config = dict(
    d_shared_expert=64,
    moe_layers=[0, 1, 2, 3, 4, 5, 6, 7, 8, 9, 10, 11, 12, 13],
    schedule='wsd',
)
Below are experts of layer 7 (counted from 0) of a mixture-of-experts language model. Rows are named router (the router's row for the expert), gate (a neuron's input weights, with its number), up (a neuron's input weights, with its number) and show model dimensions 0-191. Each number is 200 + 40 x the weight over its row's rms, rounded and kept within 0 to 999.
After each expert's rows: a language model's description of what the expert responds to; "comes after" lists some tokens at least twice as common just before its tokens as in all text. This comes from a sample of Wikipedia text that the model never trained on. Tokens count by the router's weight.

# expert 42
router,191,225,212,229,135,167,154,197,209,125,107,227,143,196,207,223,206,234,199,196,159,220,246,202,178,158,224,116,208,168,301,163,272,182,192,205,178,235,219,264,231,174,194,188,175,160,237,180,240,213,226,243,141,209,179,267,84,206,178,152,259,213,219,184,225,155,138,190,219,245,210,221,209,207,158,161,132,148,177,223,183,221,242,283,244,223,222,224,99,225,235,206,292,231,258,173,190,213,246,217,168,166,206,191,227,266,179,300,162,168,252,148,217,177,177,156,186,219,183,222,250,195,250,209,227,211,251,178,264,158,271,170,179,203,231,151,193,152,132,192,196,165,199,240,179,252,265,196,248,150,236,146,144,225,243,197,182,229,147,241,203,229,193,287,155,118,230,182,198,131,204,192,164,190,274,174,172,193,202,228,172,212,227,189,179,255,141,194,197,222,259,202
gate1,192,205,197,222,208,158,189,189,232,203,223,209,147,200,201,262,139,283,183,151,218,230,136,207,279,211,282,167,149,186,135,195,207,173,216,174,178,201,149,237,202,128,164,184,158,156,210,264,161,160,170,246,277,239,227,171,237,212,125,217,130,197,134,216,224,232,182,188,188,275,189,167,212,272,221,235,203,213,201,224,183,205,180,211,327,250,194,251,192,185,172,180,209,266,148,206,173,140,110,240,164,147,219,142,189,157,216,246,214,151,210,210,178,176,121,173,184,219,205,121,231,161,206,171,168,209,209,189,226,243,212,151,208,183,111,237,186,151,230,199,193,210,208,194,201,239,254,174,151,266,253,248,110,238,251,216,226,234,189,174,216,253,232,184,254,176,205,118,268,237,168,213,208,206,158,169,157,297,180,235,158,227,164,181,246,189,161,296,227,238,192,209
up1,156,152,223,208,179,244,169,212,215,193,200,171,140,208,202,175,175,267,235,157,193,196,175,166,286,177,231,206,105,187,198,241,233,130,207,146,149,286,157,256,209,216,201,162,215,133,196,278,207,165,146,181,235,258,191,165,218,206,211,196,176,231,169,232,249,201,175,245,145,214,226,191,213,246,216,231,168,215,178,213,203,188,239,230,261,210,210,226,231,213,166,158,225,218,191,179,159,182,120,210,149,223,95,183,203,202,169,210,174,144,252,292,143,176,124,155,218,183,203,206,244,244,206,229,191,216,176,178,212,255,294,135,160,176,146,172,200,113,212,173,173,258,190,231,200,171,180,205,188,206,183,181,104,157,238,240,227,228,135,194,121,262,217,268,205,194,205,179,238,251,161,246,204,257,154,216,252,303,218,279,151,212,154,124,206,269,138,206,219,237,207,165
Time and place prepositions
comes after: ". ", "\n\n", "located ", "released ", "On ", "In "

# expert 50
router,200,206,160,243,185,155,199,184,175,180,212,245,276,257,174,225,197,185,133,227,238,238,206,202,143,283,175,201,188,186,234,170,158,172,203,212,241,201,228,227,201,167,212,171,167,178,301,193,224,218,187,213,183,195,210,155,123,230,135,171,214,229,184,223,180,133,186,152,193,223,118,177,170,231,121,179,215,279,164,151,262,197,252,296,146,192,169,233,139,214,222,215,244,206,169,221,212,255,247,226,207,225,240,234,189,290,240,200,261,196,123,156,235,186,133,219,193,234,155,188,281,230,120,184,237,227,181,122,230,181,217,178,140,253,198,261,200,190,202,205,195,121,208,252,154,227,230,176,215,137,294,194,175,231,183,126,215,192,161,220,247,206,136,228,206,124,219,258,201,241,204,172,122,131,205,110,232,196,179,205,177,103,182,210,236,205,208,228,187,193,169,236
gate0,208,161,243,141,249,252,208,188,227,194,268,191,177,252,216,104,190,241,215,199,238,250,162,171,206,182,122,179,279,179,194,161,187,216,165,143,268,171,173,204,230,184,224,161,214,224,208,164,195,181,162,185,237,251,175,155,220,182,185,197,215,223,299,238,205,228,209,156,282,162,160,204,151,206,196,230,210,175,184,200,239,202,148,200,152,233,188,226,159,199,183,156,212,101,186,231,220,181,259,260,194,232,233,265,119,265,153,241,236,233,162,174,174,183,196,251,217,200,178,198,208,213,143,240,184,256,227,131,133,173,192,252,158,152,169,209,233,172,230,162,241,185,208,255,122,143,227,201,296,205,267,192,181,228,169,123,217,229,140,179,141,223,185,165,186,218,182,136,265,250,161,216,255,152,164,219,148,178,166,268,190,116,102,188,172,284,176,164,222,216,222,238
up0,210,185,207,189,225,273,188,187,226,204,249,176,166,256,241,116,184,208,226,214,185,247,178,166,165,192,141,177,241,212,209,158,176,181,179,166,253,220,160,191,224,191,235,168,219,212,227,208,214,204,173,157,205,211,169,177,201,222,187,174,237,230,305,219,204,266,197,162,318,149,190,180,188,223,233,189,206,161,204,229,224,204,133,237,124,219,196,216,192,200,215,177,251,116,167,233,226,269,247,248,209,212,241,298,129,258,175,248,240,225,166,184,141,188,183,224,157,200,143,188,273,239,158,273,203,238,214,161,131,206,207,262,179,157,170,186,234,176,217,170,271,203,183,279,145,123,228,203,327,196,251,171,227,238,182,164,204,195,104,176,131,213,180,182,174,234,174,102,199,200,205,225,269,139,197,197,205,154,195,248,222,148,136,197,204,290,147,150,223,218,203,217
Word stems
comes after: "the ", "of ", "and ", "a ", "to ", "The "

# expert 53
router,187,229,169,277,137,197,268,202,184,201,184,229,204,187,184,200,183,235,128,270,165,200,223,188,199,153,175,183,200,239,220,141,176,255,182,242,217,187,168,170,199,223,139,150,192,179,245,242,183,245,219,221,210,259,256,160,156,183,215,236,145,191,191,149,211,204,145,224,233,246,201,100,179,270,199,248,213,244,181,196,176,208,193,222,178,160,131,192,112,224,236,234,220,185,178,276,236,164,215,224,282,198,232,176,202,172,209,241,210,146,180,175,181,128,222,206,139,190,207,210,258,213,168,197,259,178,282,180,205,207,253,140,165,139,246,181,183,167,124,198,234,190,209,219,240,254,171,202,185,202,196,182,151,268,215,129,235,243,204,241,177,250,195,213,240,183,230,258,185,210,111,171,66,179,200,115,227,141,221,265,189,139,129,274,282,172,198,254,181,273,189,177
gate1,235,163,149,171,172,242,190,142,198,226,230,197,227,159,137,153,206,188,213,199,138,188,235,201,221,231,157,243,196,256,267,236,132,238,218,198,269,194,121,193,151,248,276,237,186,187,173,229,146,190,188,200,148,138,230,244,173,163,235,240,163,121,230,173,180,212,158,133,221,234,258,181,154,225,214,257,207,224,189,155,153,270,189,211,194,196,199,190,218,257,182,207,184,176,204,242,137,192,149,168,159,122,128,160,230,195,185,298,239,253,242,176,270,193,290,215,116,190,200,157,169,236,196,281,258,121,194,179,139,147,226,236,184,192,140,172,230,118,250,245,242,147,202,170,242,228,179,230,169,186,130,212,238,184,214,247,184,164,178,186,238,242,248,179,208,244,127,227,109,223,232,181,215,128,210,208,242,250,144,158,221,190,165,175,185,192,191,245,188,200,190,190
up1,187,210,132,144,209,161,173,191,169,206,219,217,271,149,152,165,194,201,214,208,129,176,191,237,240,274,144,205,180,206,225,203,154,193,263,186,250,213,153,204,152,213,238,212,164,155,206,251,190,243,144,194,160,178,210,230,152,203,228,226,157,157,179,208,179,146,138,163,167,272,215,186,143,237,210,246,117,205,161,143,163,233,199,234,200,158,238,186,202,182,203,204,220,222,247,238,150,149,128,182,168,149,112,163,231,250,220,252,234,267,233,167,215,201,237,234,164,252,182,143,210,234,138,219,234,123,219,159,219,168,226,242,172,234,140,210,233,90,238,201,170,82,114,188,216,179,220,172,175,198,168,180,212,203,265,219,134,104,232,136,265,212,240,208,233,218,186,215,156,202,228,144,234,118,208,195,226,268,127,151,249,204,188,166,240,213,233,217,143,179,204,223
Table cell separators
comes after: " ", ") ", "0 ", "% ", "1 ", "2 "

# expert 20
router,202,209,167,205,159,134,174,159,196,197,154,175,231,160,286,220,179,192,190,234,144,120,217,190,144,163,243,132,199,154,228,204,175,214,156,192,191,231,227,232,235,215,193,225,206,193,202,202,230,157,183,250,181,216,290,164,185,170,215,189,235,200,102,209,228,163,238,181,210,236,234,228,217,233,180,231,139,199,244,273,225,238,224,250,198,140,153,235,139,220,274,182,246,232,235,220,219,283,253,147,219,213,245,237,200,169,204,183,215,105,262,149,135,177,236,149,168,236,233,326,230,202,224,150,154,175,224,211,166,194,178,213,192,159,178,193,182,158,138,171,222,156,181,228,212,174,253,150,238,161,247,124,232,257,196,174,270,196,164,215,200,252,191,272,157,165,304,196,216,199,167,190,152,164,214,208,201,182,279,258,263,206,217,301,221,237,166,262,161,176,231,236
gate0,239,192,177,223,210,169,131,208,252,200,156,213,231,266,223,150,189,203,220,176,174,151,237,187,159,152,292,249,247,211,202,259,211,322,210,219,203,140,220,296,228,183,217,196,224,182,178,223,223,177,219,154,229,212,234,280,160,168,222,193,308,239,164,243,207,188,184,175,148,214,167,234,94,216,187,248,193,159,263,178,231,202,234,226,247,213,199,202,162,220,215,141,221,203,212,270,252,221,201,161,235,138,205,186,179,224,250,251,199,168,123,141,173,169,183,214,188,219,220,278,147,171,231,238,197,183,140,196,279,169,229,221,213,134,193,256,129,138,197,227,229,175,180,227,167,198,252,152,290,284,186,197,220,199,206,210,159,272,222,188,251,219,262,256,89,223,244,140,178,204,195,147,219,194,199,216,213,268,161,183,187,172,241,254,181,198,231,229,228,153,196,196
up0,201,178,223,189,207,199,161,181,253,207,135,170,173,217,231,167,176,191,256,172,188,179,235,181,187,135,260,222,225,219,231,240,237,301,212,186,198,191,239,260,241,200,232,175,235,219,170,208,236,191,211,192,202,224,222,233,134,132,222,179,316,219,115,252,182,178,208,196,103,209,228,252,138,269,237,235,190,122,275,191,176,199,251,254,249,227,214,194,196,226,199,142,232,212,192,239,263,228,181,130,162,148,172,179,196,249,229,218,190,142,149,155,144,218,196,214,146,209,228,286,200,173,248,250,187,210,121,240,263,188,186,213,215,150,186,219,162,122,221,213,227,253,192,200,127,183,237,199,315,264,176,197,235,186,200,212,223,252,154,205,253,240,276,273,118,226,233,170,167,240,230,196,246,192,199,220,232,272,177,177,195,202,248,244,135,247,217,215,209,138,212,209
Verbs after subjects
comes after: "was ", ". ", "He ", "he ", "It ", "\n\n"

# expert 63
router,249,252,188,215,232,154,235,148,122,146,113,251,223,133,217,179,126,203,202,179,232,116,173,212,180,216,203,200,184,218,257,187,170,162,206,127,161,253,187,169,156,220,186,279,185,135,203,197,263,218,156,228,274,246,188,221,197,216,204,181,269,218,156,258,169,106,195,106,270,220,197,194,197,234,137,193,189,231,246,251,254,258,226,263,146,119,188,211,98,197,242,164,230,263,234,207,184,195,198,123,197,148,217,193,166,206,195,162,206,138,197,184,158,183,153,167,196,216,147,194,221,247,154,244,183,132,195,162,217,157,186,217,194,265,233,230,295,206,202,222,206,152,143,230,164,190,236,189,217,161,247,202,238,253,221,221,215,218,221,179,229,188,193,246,181,232,241,196,176,148,188,172,92,172,270,235,246,211,165,223,262,218,177,209,192,240,176,211,215,224,240,260
gate1,173,196,191,141,249,174,244,207,172,193,202,194,203,137,176,199,122,204,230,161,223,190,172,223,152,186,214,240,160,236,160,229,149,184,203,181,215,222,213,200,155,168,238,241,154,105,233,270,278,177,259,198,168,262,147,193,253,173,203,164,265,147,196,299,220,260,283,111,214,220,194,161,206,238,177,153,179,234,210,247,188,170,197,213,209,170,140,251,228,233,207,139,142,201,240,217,222,175,172,187,122,239,197,148,157,141,179,228,177,200,179,198,179,220,214,150,220,296,165,142,222,206,191,204,227,201,264,156,200,224,164,218,193,184,222,202,266,236,281,190,182,166,195,202,146,258,269,236,155,209,221,224,223,248,196,240,204,191,289,150,226,139,270,166,199,209,199,197,173,143,118,174,177,228,287,200,207,167,131,136,218,172,199,214,172,251,170,291,220,143,280,180
up1,166,205,197,211,189,215,214,174,188,213,236,188,182,152,189,209,132,201,188,178,195,211,162,224,114,144,229,247,149,208,172,196,158,183,167,211,228,199,229,210,120,180,178,239,146,140,264,242,233,141,293,160,141,192,180,162,197,180,204,196,214,159,227,282,251,310,238,184,204,225,193,120,219,230,175,175,159,294,180,233,193,168,200,194,235,188,160,223,188,252,238,195,183,142,242,237,234,194,195,245,154,224,212,212,210,121,194,251,180,266,191,203,231,156,270,103,208,213,255,177,239,208,203,187,229,213,292,143,156,254,148,209,164,155,140,178,215,259,184,137,226,178,229,230,200,265,220,190,200,246,203,180,179,284,169,223,199,191,249,159,186,158,186,157,176,176,237,188,199,118,61,191,191,228,254,173,231,143,171,174,157,138,192,227,177,233,183,255,238,163,245,133
Table cell separators
comes after: "\n", " ", ") ", "2 ", "1 ", "3 "

# expert 39
router,131,270,172,228,182,206,255,255,193,196,216,197,178,191,112,231,170,129,202,277,191,217,240,188,213,158,210,191,146,186,230,126,169,218,252,214,227,205,192,182,182,223,198,281,128,206,293,215,216,208,218,263,197,189,192,239,194,202,188,217,195,211,165,231,190,139,136,144,143,249,218,202,133,228,216,232,115,210,145,289,217,210,208,178,253,130,183,200,151,248,253,227,208,251,151,283,163,189,211,205,229,182,247,177,160,220,217,252,252,125,165,160,223,177,188,178,186,184,195,218,223,195,150,162,139,194,215,195,257,182,130,161,97,239,197,129,239,176,193,243,244,124,185,256,126,232,249,193,168,186,218,176,194,197,250,169,184,204,205,226,244,185,182,171,169,271,204,188,225,187,124,198,189,169,275,184,225,216,187,140,233,71,238,228,228,255,145,213,225,237,188,193
gate0,163,187,205,166,218,191,193,256,233,245,218,227,232,140,167,166,170,272,260,203,239,201,146,247,189,182,188,231,139,153,215,161,101,272,244,132,230,226,204,223,206,197,255,183,219,236,240,194,174,188,190,215,159,227,207,243,182,154,182,184,157,205,164,188,151,124,184,215,170,228,219,231,170,244,208,164,202,127,177,238,241,124,220,188,252,136,171,162,170,250,146,169,182,227,169,271,192,198,223,211,121,185,150,205,241,230,128,235,239,198,186,254,185,193,196,256,172,191,208,171,189,161,204,217,143,150,137,175,225,224,175,224,101,182,206,176,185,214,249,207,218,157,154,196,170,77,176,205,170,219,200,244,177,219,235,181,131,148,142,203,254,179,268,126,221,262,207,202,137,143,195,215,199,171,246,179,193,287,179,137,146,65,189,160,262,238,211,201,229,234,184,245
up0,189,160,231,175,268,152,217,191,180,245,214,238,235,180,167,150,170,241,273,195,204,183,211,191,203,194,181,164,106,143,200,173,169,199,263,142,204,210,253,211,176,233,252,185,183,238,256,194,228,190,182,229,232,255,189,206,218,196,122,199,167,277,183,184,133,185,142,206,195,237,246,216,98,222,171,178,138,168,202,228,214,162,250,136,235,148,90,147,194,257,240,133,184,183,184,227,213,244,233,240,118,190,198,267,246,246,197,240,284,200,189,270,160,158,263,207,179,207,193,231,228,144,175,236,137,163,150,167,191,219,240,256,147,198,237,202,249,214,139,153,220,171,204,225,217,156,215,182,187,210,238,228,174,231,252,149,149,136,222,243,225,160,190,143,201,259,172,203,185,204,244,164,193,194,290,130,156,199,194,169,194,99,238,210,249,234,222,182,267,238,221,272
Abstract head nouns
comes after: "the ", "a ", "The ", "his ", "an ", "-"

# expert 58
router,182,264,134,241,176,208,209,132,194,175,167,230,125,184,179,260,163,134,218,224,186,147,256,143,202,170,240,149,188,214,140,146,202,211,254,161,161,241,205,198,137,218,161,176,176,154,211,181,171,195,203,213,267,190,227,138,184,207,123,252,181,313,191,264,190,170,241,215,244,285,171,149,180,236,161,202,227,214,175,229,258,304,213,181,213,192,174,281,186,221,293,237,205,208,170,258,181,183,192,166,254,169,264,274,199,141,225,194,213,127,260,158,228,186,188,122,246,217,135,250,209,231,176,184,182,185,218,186,205,230,162,140,154,172,204,176,218,134,196,201,200,203,196,206,226,218,332,185,208,161,233,202,199,215,204,161,210,159,99,249,110,226,196,191,176,207,215,191,226,203,211,169,147,184,256,236,257,224,258,197,213,182,204,235,190,175,186,213,149,245,159,239
gate0,216,226,104,202,165,152,195,178,269,235,205,181,170,191,169,152,257,164,278,280,158,162,239,162,241,159,214,121,189,217,231,153,228,218,304,256,233,190,193,196,158,236,224,175,237,192,190,167,148,244,238,219,212,144,226,214,219,193,179,288,163,270,213,184,126,200,259,253,196,177,146,137,170,151,132,163,219,173,207,164,143,191,205,165,102,197,215,197,214,191,212,162,163,184,200,214,198,253,204,211,181,187,178,175,151,226,238,146,275,246,229,263,158,212,203,267,222,181,189,225,158,154,219,177,221,223,202,198,253,186,157,168,136,235,257,219,170,165,271,267,215,191,215,185,191,248,251,189,203,187,192,204,188,173,152,236,182,230,178,339,201,226,236,173,174,195,177,162,155,210,310,178,167,187,261,215,224,247,213,195,259,252,194,200,162,248,129,185,137,197,148,175
up0,267,232,223,235,153,178,222,182,220,177,174,233,243,176,152,148,238,195,252,292,178,189,223,152,204,128,215,123,167,187,315,223,192,238,250,182,139,193,241,193,179,247,239,187,207,213,221,205,132,220,264,191,274,179,191,277,199,222,164,282,184,241,157,152,217,249,273,221,187,217,195,155,198,133,226,191,210,195,196,223,209,264,213,201,93,220,224,154,179,165,252,240,190,196,226,201,227,183,205,211,177,198,199,188,192,246,160,150,200,213,201,217,184,146,173,190,193,144,244,281,163,184,224,209,168,192,220,272,302,191,166,186,208,233,260,154,195,143,237,208,153,177,226,195,194,284,233,152,209,214,255,201,164,216,175,263,195,181,222,300,213,254,280,221,208,232,182,172,214,164,247,204,197,267,249,210,259,296,152,233,273,195,203,210,203,258,150,221,130,165,232,154
Table cells, sports results
comes after: "| ", "- ", "; ", "\n  ", "by", "1"

# expert 15
router,175,184,155,281,191,186,182,152,240,170,193,223,223,236,186,251,217,229,182,237,176,271,191,195,181,188,195,165,205,108,168,168,188,208,196,222,217,197,285,339,175,175,158,122,189,196,218,164,219,193,205,286,267,205,216,190,155,239,195,218,147,275,158,266,196,176,272,184,262,215,150,131,188,191,161,209,175,303,214,231,179,258,207,211,235,194,200,246,187,186,273,276,189,156,214,229,178,160,266,193,216,170,236,210,206,199,187,228,232,146,190,67,223,132,208,183,195,157,161,249,193,233,166,166,146,147,192,204,216,197,238,157,159,212,205,151,198,154,175,165,198,225,155,240,175,190,230,192,178,213,243,160,190,269,240,149,194,252,254,269,167,238,176,132,203,221,259,222,257,227,189,206,114,164,218,172,213,188,301,222,201,192,215,226,239,164,256,227,163,216,159,230
gate1,209,209,210,220,203,213,166,143,255,195,179,191,242,215,212,269,278,253,266,147,197,211,201,233,227,188,230,191,164,174,201,211,223,156,205,206,203,225,163,226,158,160,139,132,169,307,184,250,197,203,199,274,237,249,166,206,266,154,187,206,143,223,194,215,207,184,233,197,226,205,262,242,238,269,251,240,199,269,129,258,199,189,213,200,237,184,231,237,218,207,172,163,153,154,193,181,245,225,237,193,171,104,218,205,182,213,203,218,288,182,183,180,208,106,209,208,227,199,222,183,199,281,207,161,217,217,198,284,120,295,275,168,266,259,210,211,189,143,238,256,228,230,158,254,163,157,152,194,210,211,235,254,129,246,181,182,163,197,227,217,155,270,164,168,113,207,222,216,261,234,262,290,192,263,194,189,238,259,171,173,153,185,221,194,255,198,213,163,124,204,177,191
up1,231,230,189,214,234,166,158,161,218,181,186,207,192,197,206,252,240,278,299,169,189,193,201,257,163,207,223,158,140,162,162,175,207,151,203,201,225,184,159,180,163,186,133,152,155,271,196,195,213,214,215,272,203,217,172,154,269,171,193,201,155,189,186,219,184,197,205,196,235,261,236,218,240,268,212,255,222,254,163,194,208,201,225,178,258,191,181,225,198,275,182,148,174,157,217,223,184,237,231,189,195,90,237,217,155,245,197,244,228,166,181,166,199,118,186,195,161,236,214,190,264,285,213,167,183,184,203,242,192,289,267,120,205,275,248,274,229,109,229,222,267,207,127,295,170,200,136,193,221,189,213,227,123,291,200,192,182,207,235,208,192,288,147,221,119,200,200,215,269,224,208,244,224,207,214,172,251,283,154,187,206,230,243,219,220,229,207,193,119,217,194,225
Headings and table cells
comes after: "| ", "; ", "(", "also", "–", "N"

# expert 48
router,215,216,137,303,184,257,153,217,206,157,176,205,228,218,117,233,196,198,191,231,188,179,223,213,269,167,162,165,189,161,201,141,246,283,177,290,157,253,256,233,245,196,147,127,167,143,233,254,164,278,206,218,166,212,237,198,175,207,184,244,177,193,219,204,257,155,172,212,202,268,231,164,196,193,205,210,121,228,213,188,194,234,187,233,166,181,166,251,142,182,291,276,210,211,214,274,194,206,206,214,256,201,203,208,281,197,210,213,266,130,156,125,150,192,208,198,177,139,209,283,240,187,175,179,202,171,199,172,180,198,290,137,185,199,194,109,211,170,170,200,220,223,190,242,196,202,180,228,232,209,158,184,152,198,180,142,254,239,187,294,196,223,169,142,275,221,228,203,232,219,194,205,108,169,172,168,246,199,288,240,212,206,221,200,273,240,206,213,163,224,122,225
gate0,203,204,241,147,121,197,199,239,190,195,261,206,206,172,131,207,224,215,152,210,294,160,165,197,158,190,203,179,225,198,235,207,215,268,180,162,227,249,251,279,257,156,203,172,236,267,246,191,125,164,165,226,173,220,155,229,243,199,199,140,238,185,234,219,189,113,177,224,154,130,340,257,185,209,183,205,165,199,205,248,164,159,227,246,145,292,216,221,172,144,171,158,164,223,144,231,181,167,159,222,112,233,208,204,192,196,203,211,192,179,149,183,154,150,219,268,114,230,228,135,156,198,150,162,199,138,223,143,175,161,207,230,252,185,139,138,184,166,259,254,236,172,223,154,143,187,171,239,233,172,190,134,222,152,121,204,195,259,144,198,245,168,207,146,239,177,210,179,158,247,201,246,184,217,201,185,222,225,173,202,141,232,214,166,182,180,199,200,259,236,183,260
up0,171,196,255,155,128,200,225,252,154,189,232,201,174,200,131,180,226,195,124,210,258,188,186,203,154,221,225,222,197,201,216,199,193,265,179,146,255,227,230,255,208,163,211,183,216,242,265,188,151,158,185,247,153,222,175,206,201,237,173,150,271,163,212,221,165,89,179,166,126,129,287,243,184,182,155,188,136,215,205,239,159,118,270,238,187,240,227,181,190,158,199,202,165,235,143,257,172,142,183,183,118,266,193,224,199,228,233,212,232,204,182,217,215,159,193,216,80,224,201,128,178,251,144,195,207,123,233,159,222,183,261,182,195,203,108,140,201,158,250,205,225,136,197,213,157,188,166,256,243,162,190,87,234,162,109,200,152,241,176,192,283,180,169,194,199,148,197,177,153,240,215,260,194,204,219,189,246,211,168,194,162,204,216,165,171,208,226,205,231,221,174,233
Wiki markup symbols
comes after: "\n\n", " ", "0 ", "% ", ") ", "1 "

# expert 44
router,146,211,105,232,182,158,152,161,146,193,143,207,262,219,187,214,196,138,169,232,199,226,159,254,191,244,170,182,213,146,149,164,181,175,216,216,219,183,228,180,180,143,222,194,135,121,252,253,287,244,206,195,241,231,165,233,102,197,139,196,185,263,187,248,194,162,213,170,241,209,211,134,170,210,177,198,142,208,175,181,202,248,275,290,267,144,171,259,168,166,290,188,262,189,189,211,219,228,216,189,178,191,207,219,236,244,233,161,231,171,211,201,201,212,144,107,169,160,187,196,201,188,153,143,219,173,249,172,209,261,190,189,93,247,175,187,241,229,117,189,219,170,183,345,172,225,242,189,255,218,238,164,181,212,204,166,191,180,197,202,245,121,183,186,202,211,195,253,248,153,150,126,113,189,214,171,184,159,199,215,196,175,207,211,213,189,180,237,186,249,213,252
gate1,225,244,162,211,212,221,207,147,215,251,213,266,141,163,242,155,160,278,232,180,113,164,229,227,221,219,154,145,170,265,107,308,226,211,259,280,223,237,159,254,148,237,152,240,136,144,223,225,191,180,154,142,133,252,184,240,164,149,248,156,296,141,208,230,147,195,203,169,181,202,264,143,216,179,234,223,191,184,161,216,179,189,257,215,224,208,227,169,194,193,220,206,251,222,200,205,209,205,149,216,243,272,174,223,205,211,122,196,260,213,184,236,232,246,139,161,180,169,184,166,140,230,192,225,220,182,259,196,140,209,212,174,176,201,153,159,211,224,140,161,240,137,176,197,256,211,182,183,124,237,166,103,142,213,186,174,189,259,145,246,171,182,180,247,211,162,261,250,124,219,228,199,200,150,190,197,187,246,150,197,210,176,150,162,223,203,209,185,225,172,258,236
up1,191,312,119,203,234,215,191,112,244,254,152,186,144,142,196,171,180,283,244,192,130,166,186,205,205,245,136,176,176,220,75,223,243,181,221,224,218,195,155,237,135,225,142,242,138,217,219,224,222,216,144,168,183,274,156,243,159,162,219,211,289,140,209,170,182,178,202,207,214,168,245,165,176,155,224,207,214,197,159,227,196,231,259,200,240,256,215,209,177,142,238,224,225,176,175,195,236,237,122,249,250,262,254,191,193,198,133,202,226,230,217,207,247,260,129,129,174,175,225,152,175,233,167,216,236,171,247,217,177,249,226,196,163,221,132,207,196,230,155,177,233,184,183,172,266,195,169,210,122,212,169,138,146,150,193,172,197,216,167,170,202,157,182,206,238,182,282,294,137,164,178,192,200,161,190,219,186,199,185,213,228,164,130,160,210,200,204,167,201,156,249,278
Capitalized word beginnings
comes after: ". ", "- ", "the ", "of ", "\n\n", ": "

# expert 0
router,128,210,142,200,214,214,228,194,170,153,125,266,180,243,209,189,117,193,201,177,181,229,202,188,157,161,203,192,185,132,154,200,149,182,133,225,204,172,242,160,215,297,162,202,182,156,231,151,213,219,227,195,213,150,210,215,179,259,206,294,243,211,144,241,215,190,195,165,160,199,163,115,151,204,156,164,123,234,167,219,212,191,217,202,230,174,224,177,224,171,256,214,240,224,243,263,198,192,286,185,225,186,245,279,251,191,168,173,265,139,210,149,272,177,244,124,237,212,168,231,249,219,182,207,189,169,283,161,211,174,147,192,131,216,150,210,183,202,180,200,247,158,183,262,246,218,184,200,178,163,243,172,223,237,161,130,186,225,182,197,177,155,227,193,162,229,225,187,237,118,148,187,242,118,266,151,247,129,218,239,248,73,200,258,220,214,168,196,199,218,169,255
gate1,144,187,175,191,206,172,235,156,236,208,227,262,145,142,162,144,196,170,202,221,281,128,173,221,202,214,203,226,238,167,135,225,171,170,165,173,179,228,198,152,169,159,201,114,217,231,251,225,298,238,256,180,217,187,165,115,255,210,232,212,158,216,192,156,246,293,187,198,132,210,152,159,218,227,163,160,150,216,187,200,201,177,212,198,215,132,175,173,197,153,212,199,265,114,151,202,207,245,166,248,165,201,176,222,218,237,133,169,225,231,225,264,234,194,170,170,194,172,179,146,247,247,131,245,206,159,212,233,223,256,222,300,194,134,182,239,251,224,222,200,214,180,157,212,196,208,147,218,140,181,234,274,143,230,196,162,151,195,185,236,133,140,222,264,159,120,165,192,111,165,217,175,187,140,235,202,184,147,266,201,299,174,164,200,209,159,207,177,188,156,225,249
up1,150,199,213,145,231,128,248,226,191,187,217,196,148,134,162,193,183,181,232,139,288,118,187,206,187,161,186,247,250,148,146,271,175,179,184,171,148,240,208,142,167,156,213,157,182,243,246,264,277,219,268,203,184,170,178,131,233,214,229,212,177,206,214,177,231,301,177,169,164,192,163,223,269,242,154,164,151,197,195,179,160,230,210,200,178,118,164,163,216,164,215,181,305,184,157,219,202,242,143,190,157,230,214,281,220,259,147,191,220,225,205,268,230,203,185,174,173,220,195,159,182,242,171,208,233,166,241,200,216,175,198,288,180,142,180,249,242,271,223,238,244,159,128,170,205,192,209,178,159,162,188,247,163,148,190,181,160,201,177,207,136,156,204,208,199,178,103,213,150,101,170,187,217,162,240,167,176,161,167,125,295,174,154,218,216,169,208,188,245,184,204,228
Subject nouns and pronouns
comes after: ". ", "the ", "The ", "where ", "New ", "that "